Weights of a small mixture-of-experts language model, trained from scratch on English Wikipedia.
Size: 11 layers, width 224, vocabulary 6723, 28.4M parameters.
Below are experts of layer 3 (counted from 0) of a mixture-of-experts language model. Rows are named router (the router's row for the expert) and show model dimensions 0-223. Each number is 500 + 25 x the weight over its row's rms, rounded and kept within 0 to 999. Numbers have three digits each.
After each expert's rows: "gets" lists some tokens that make up at least twice as much of what it gets as of all text. This comes from a sample of Wikipedia text that the model never trained on. Tokens count by the router's weight.

# expert 48
router:514505523492494493516531487508491484464494473507541481488494527520511534479476476479498454464478479534535451504488472436516515501491467528510497502476503450531489485506493473478509494489539494567467521508488538552519529503559543485485464468466513522510499554489503549509505478526520502479509483501519468539516498531488491529477488502520512531541514508439521484442480549562506519491476474498464474485480457512511468503516494564539510501519512521511526541497528496513482499494507493477485505476483508513525527487536506516499478512478456478468464493503502483470506487490520475532507465508505534495503504464508457462538494480517480475485476471497523493540510499509533478522459
gets: "u", "c", "at", "k", "i", "g"

# expert 35
router:487508490525498491497542524509510546510528519532533492489511488516501517462494489561485457474550513507475477475509475523514522462550502488517490495486524528515537490500486481518483499496487491527525508484505524510507463433577484509483552459506521517506483520466455522479480477519504481507535518518492498489528459507481488501517518485526515528476496525483523502518487532498456453523483503507521483495522538536508491533515505499516444497539446483489480480502489519496493511472498494493491513492525492504480473468463520491461465477492487508481484523535508541520494515479487550483475536469499521525476488567453494522520521525463536500534490507495522547504485545506563543532462
gets: ".", "ed", "ing", "ab", "er", "|"

# expert 20
router:500486484480493472556497542528520502527489526515528490499532550492480504512491496499475481473506486485511516468538500500488573469493462489475493538457515486515491486463493526548507499520472545491479473513537491545509460524530510503478520438471531516493511538495535556496462477510505488490493508530488474515488530534519503510455488491517501476514480499470492532529492499493502514501527557499502471485528486500522496460507515526539511509553544475496496488458504441525485494509486522441473469478501554518554438482521518487508531490506497506530488503513505465515512465476517473457490518500508479517501557507507502473503486534515500509505476512491549503508481525516501451546493
gets: ", ", " ", "and ", ") ", "he ", "), "

# expert 53
router:519503538540516501503539537563477467504519520522541460498529480545468540516502513503503429476536545468473508477484516528495530488501485487502521509431504494491483473476494483511522505496483460493548514519470526487489486501523480453503494498500544497508524517509508516540504527524513490495526460447509479544474472512508500483471549482519471507493488513417539488503488466495501503506525557503505443500520495524513515505494488539522525522575516513492518513476479498478458477512507506499502529512503513477492481459527475450498519507512479535478465490499467502506539489493516497493491517492533465482472483495529517505474493500465504475482485521485540511514535559489522504517511
gets: "'", "\"", "o ", "i ", "an ", "a "

# expert 46
router:517526516518492475500518522517494463484491521550533455484523487531484519527542514504487456480532521492517526495473497554478545485498483519474484505434488517479502479505503502493539510499492505511504519468468501518482533502520489509496486504525535497461542509492513556496505539553517486505517461468483494536473516478488523463467549520542498527485521514421523500502489453486485543488514517535525459505523509530487525488498496533512540510538525531502515526471487507451480488501498467480493513488494508470504474444466471459548499496496464490488470481508483535487518489497544470499508516532532479490525514483527506514482468505480478478482483531467535491514537530478559542513491
gets: "s ", "o ", "i ", "a ", "e ", "en "

# expert 57
router:512477489506492486536510537546487500491476520514498458509495490479519497506474520503503452460541526495510449483480503479510457469488503481475485495485498508525469533562449516496512494542502500515495493485501511504426508507571508499478568492494535526464473524512494537482474495478529522483493509531488522485475470526535468544494536491482492473472467532495488501526479472481494477477526512527534475471513512546463475528574524564491498495495527522514516490513519530456533484516521518513516494483487526512530492477507515498501513508517509500502524482497487507462498519459488498488504535507531497472525467523455517480533478513541500489478522535509570501492466519494553517496503
gets: "8", "3", "0", "2", "9", "4"

# expert 9
router:524509471519521491515498526507529536481524501520480516497493537513479468495503473569484465498510493482501485500481452496522479449522466511470533510519497469514528481510514492476529526497449453502523500503481491513479507500510468518450483510469553479476471521473500491525499513479469540470483511506507499500500461499515484522459485533491489510511521519472522480469465495489498520510504491469500476467561504558498500481479465566501470483554503469512481533538528519472536499480509494469492514531524544520509438535470496486523528548475459552500498481505510495492535473427479486495491467482521475517480498496533473500527491498452497547498524492475524475524483491518531522490517
gets: ", ", "for ", "of ", "with ", "by ", "as "

# expert 58
router:500494519515477484490516508503479497488457491495496523467536543555477477514504521506473459475540522521497443487501493523458495466511485491478536489454465514473555510520535488507531533497501488514494487516491487521488458481534499529475490460480527502525508480490476510509485516495533492487509461506509502529476451481498505506463516510503457512507497473494487513459473504467499498486471463454497476477511505569496509501545481543553471498491476491489511444490519502499518494513474473433439512495454523504528488503508482524524465530472461484525514452508512480487488530445502451475494506523540513529458488531495524510512484502458488535531500521514513559534506483527496495499521
gets: "of ", "ed ", "ing ", ", ", "es ", "ted "

# expert 12
router:526501474526534485503495487497474499505496462481518472499510511495521507467484466532486477457535521545495481474480481472495525449508468497498546507522491484506547505451459486517457487479482510550502452483477486513483513469576481478475529484522536515481487486483537533500481481480531508494516502482501522485483459543514504506463513466495486515535491571493481510463534495439527514500502513481543490469515498494469531483506485525517510496568505492523453471527497513490541516484515461494435503483444515549495484455492519540520486500487499461518488478488504469469521531468506502474467478500516480514493510524476503545465513508491516488531519543515524522488496480489508503498506
gets: "1", "2", "3", "6", "4", "0"

# expert 32
router:562497479523506483499505516558541508496507489528562468479501524521490539538472457504482475451500531518487502515502523462491514472523482490515500490474499497468482513510507517499492516530459484505451480500484512539501514496544485511513521499518508508482461508457534559508492502560472497496482515513496471492484543511469477480456550511514505496471483544440512517480506541485467498540449540529522498499473467528505484469509496488537475508487478465504500504462499471539505490460490528483489495465470482524530473502493508537497556522478495536483503471532477482491490499467531502501494528456506493527486521504530455489505516538467503501517517546462543492496465512537519482507474
gets: "0 ", " ", "1 ", "2 ", "3 ", "4 "

# expert 34
router:554517523546546513522538520508470514515531483488530522514507492518520478480485443529465465464544547489483448480476484510515496474496490490469508523476561485484493492491514501505473491543505529508517532505485489533507507477523487517489497489511533440510470459493471512519477466493523511501494503491524443551506535524535492525456520505462495491507500509469512504499545528471461474479498494489527472498544445558455484503532472537526447530510492495479496492450506517498505481503511484490496524498497541517504494496498445491463523536479465475499515535568503511489534520472548497491480507505492488503494501475514486475476488530515503491497475504483494536513509533496539493526472
gets: "the ", "| ", ". ", "a ", ", ", "in "

# expert 37
router:516513473541481496551498542508508540522460482505533478450495484514463488506526476503489446469506535504488477489535451504502507488526475476503535518480516484541466472513494492488476494535484521522496490474497461514498498531543509471500521481501516491497457489509501516494492482514502505486514500503497522483483483493554483529513538465480513499484476517464525559523509497510512524498462505499461492484503436524496486473500500500553497531489531522487535475509489485526458493490504480496514503466476508531507526508488444471486509519544481529505502525543479482464496524439462484478483488494510515511479495460534499443504465469523555542551502509495547547518485504521579509489496
gets: "| ", "by ", "\n", "; ", "/", "1 "

# expert 56
router:521519491515534503535537524491510486495505488470507528505498575527450462487528488522467451458522565489511513537516486524483460479511480488496524506486481483513518453491523510502532532551526511525514496509522488516505490473537506506495489462472542484505498500492525515491510512522538491476513495520547479510478484480493492498462488545476470488502488479513519474475514511514499483509508445523506520489555501537495487490512501522544444509499486435507490429495499510494510484487505516452461500457500531520542464469485523541524513534510479490497551485491516462510521490442515448521501476474531498525486516504487480524526444532459459526498494506485501511501508506522498468494502
gets: "to ", "with ", "ed ", "for ", "ing ", "from "

# expert 55
router:523479516514514441499548509536507518518513503517521520512488496505533496487514487516500448466531496508486498469511468496529510511538437505534478514481486516523478543506496474499518514497504484490546488457484493535470475500542483519493532498500526486455512513492482536465482473503521502462482505516478562461504495511517488549447510450530470495489462519484516499500549509472528486510490527521499485538543529549467503486472525501509498461533450498488526498519509520499501469462463544454455530483501525536545495478421512498503510508472521471479520535511497505501446539478504495461463526494527497518498490526487498538491509521474501494493492527505550532512493504473511494516492
gets: "\n", ".", "|", " ", "le", "e"

# expert 33
router:524455503532502492499495502537507551481521516515521481503515538539445507490511525526502444446557463473461486473508515509506531483511506421520476494482548476489518455467473488492479535532508506499524491502511506547518536485528512500507476465508541516530486490477481531483438507490486483503501505484480458515485505491503502486494514493469476492522508553493485481506501507496488503496519543486492460530482475516528475482514526497532478485523509482468504506493533457470476506496483521494502515501452524502500508463480494520505509534454488491502486467495528470489524529444519459515533487492488500467480532515483482524527436566458493552501489548500543492500510494461495504513488
gets: "|", "of ", "in ", "er ", "-", "at "

# expert 62
router:537514495491484467445487499515477486500508492515547490467485505507505498479493490479525448519495498512520439491526508513479488480508478463463484515488535498494497483509473525531495475510512521527435477493493521543514470479547529494472502477486518523501462481502516529523469512488507485508482540493533486541510529476486493510528521485455448528453439564503468505488527514504479534478516468533501466520531475535494468477474506492510484487570504449487504529489513488474489520474537516454498510477487530522471473476481526497465481494475520470503485478546505497477464510462521520472469520536531526540517537483492448497520473449513481489519495524501514499464487502472512507513527
gets: "a ", ": ", "- ", "\n", "the ", "an "

# expert 17
router:496499513476514497505501501539487503488484517508529493501548506489509535516485492504527465428461521537489509508535453445521536501515478482495517532499489473548483505516491492550494484540490512526483455507518476529471467534614493546446506499511507471490491518516523530481442511512480520521479521511507449488531480515502478502477508498488491480512490520485488435532496533533492496505484509504512506496496491492480457470524467516504488463540518476509489518452515494533518494487485483523489493478479507533531461493504496521487485526454500495549486493499492465461520534478538496502512517487533508513513520501499498511537517511529487525528563531516532483493501485467533530530470
gets: "c", "F", "T", "p", "e", "B"

# expert 2
router:543506498483494466526521510477520529554518501523587479483494512495492513466540493494518461465505501526525482486494454489531514474471487480514520479481479522498476502485428544516496500511444457480517485524494497565512504483542507509474527458511509502462472483510514533471508476534494511484516477520480508523501479504460481517456521488495496540496508536480495507517543495506532477486477511508495481534518508509486455458466507517548457507564469497514491516480511517442475485482505471469499470515484493514516501516515482509489519496471538497512470510524478480496504516478503483496460531512526503505518491483487454538469505527497450549495521554491556483468472494523493528492488
gets: "\n", "an", "it", "i", "j", "k"

# expert 30
router:506494498528464497488505537493476486499482515551463480475499544530501474506516461498478446493530482501487467440515499543484523468522495532455522534461468451506497460510474491523506515526524510481507500454483502533528475468501543516495492470462558499494475497496489500524449501489508511502464550532520480480490480498503512489470493460491540529496490555505488482497485507504487496547556519471506451524500475550469495483475480520520500488530505486512528557475539472495509480495487489449505518488521501536491485508494507506481505541507517534517482483518498478485472526495537533480455458495526542510477504534465505481483499473506481502488501530455560541497475530481501527483506
gets: ", ", "(", "in ", ": ", ". ", ") "

# expert 63
router:505496488469558547537545509504502484530507545503492520478491515523489543509504490527483453507526495506479478469474503460522471434485501490506488501476532502533506507526473504483493505522451498543471525502505539490450477438582515486465488503547505496544475542511486527486491497474510537517489484497540496479545487525537498534492487479506534518496496504485469505503467513528511521510539514532508500522545497522471506490497501554519510510488546506490510482515503452486513472491482512535500512494479533501502465465515483504488501545534494549477503516500508473496518523451527514468504445473541498508460531490497513521515507532528511469524515514534532529498509505524556519509504
gets: "es", "ed", "s", "ing", "ers", "0"

# expert 14
router:519520480495497516523523520490493489481511490504515502476513501527495552492479493552513433496500531496485498485518468449510469489506483522484520504487500472545513467522462504479476473508492508467487467505475490524480473497516484522499496504485557474520532512496496478525528473503480481552499476533488484537532502532474524544429470459488499534542471487483491465522535524522517498520480497514535452475536468542512482467501515503544453510527518530530521484506543497477501458514445481488423484521498500527516512506471490528499480540461475498481458453513485480494541462482520451488526504486500543539500517503491528456466507516471491517495496507491498494539510508493510495494476
gets: ". ", "\n", "\n\n", ".", ", ", "\" "

# expert 27
router:539468497499500504479487537540522525558490479507552473482491527481480506518515471510489488490540516524530507504527483457509501500533496476522526480511477467528516458504494493503476467520490537511464477501473494563514481512626500524504504505503541499462479516501497549510481477551476530531487552494509451491533544525507500495441502499498502517523497528475500526514521534500505517522475497511511497508506469522475443465502482501554468503535535470488510490477489486513506478466470501476454533480489513540516458492478490524486499550485502515489506481527468494460518498514495488496494489480517533509487524520517449499492528525489514505517518505495517486488505481464547495500508
gets: "S", "P", "B", "M", "R", "N"

# expert 5
router:499531494566489502523499494507464545500487498511530478500488499516497520510538482538480463481485500491516436495503502500460543501511424526511499506442519477494474497506494515460514531541495544490512521453509525500470540491525525468492502475541541506478503493525501539485468507553501475516457444504497498485497486524529500514484517462512503535521513566465503496460510498489528530479487527515497462506528497477468490467516530510485487471529504515522523518504507487479479468525514484538509496515455480522546474488468452499461520537490484493510473473539477514495511498469527479543474527494498470483503534518506487502500455519527515503536450512514513516485502540471532546483489
gets: "s ", "ers ", "ation ", ") ", "tion ", "es "

# expert 42
router:569493490494519493513479510542468514543455508510541496503503536466498477522517512526496467490527504528463484467480504493511494466526433461498529515510494483511532462496486543506490457502474521530486485517453534516458518503533499547495508492518514518492468508515522576498522474518483525492505515519513463512537498506520500490462513482540537546487487550446519485486510493483533479546507506480484466517519480476463467466505515512528496519526497465472516489488484486515541514496488517502455514467453514532526446430491488475470521530474503516530470517512496501459502489454510480485507477513522515481498535528482499490502490527496455509514504524468524511510527497474505490520465
gets: "| ", "|", "G", "=", "201", "12"

# expert 4
router:543459449519519481534525523513497489524480533522537489510500522547491525503539488494521500486546565481485478541520483472490500521519432508490509500424501491491501480491515526486490508532485529488500508503489499504450464485516499481496479483509565495501509542511480514512475531512519490500506477453510509524442457512507487483484522471523506531554504523457487525513505505511476531494492557482549482494493515524488516487523542511470494493522518527521544488481475519497490493534476506537474523490459545509506510479524487465482487510524534488494461500530472526505520510459527491526480519520526516467469521482537530501515466512504483487512494528512542517510523546497568518519519
gets: "and ", "or ", "\" ", "ing ", "er ", "ic "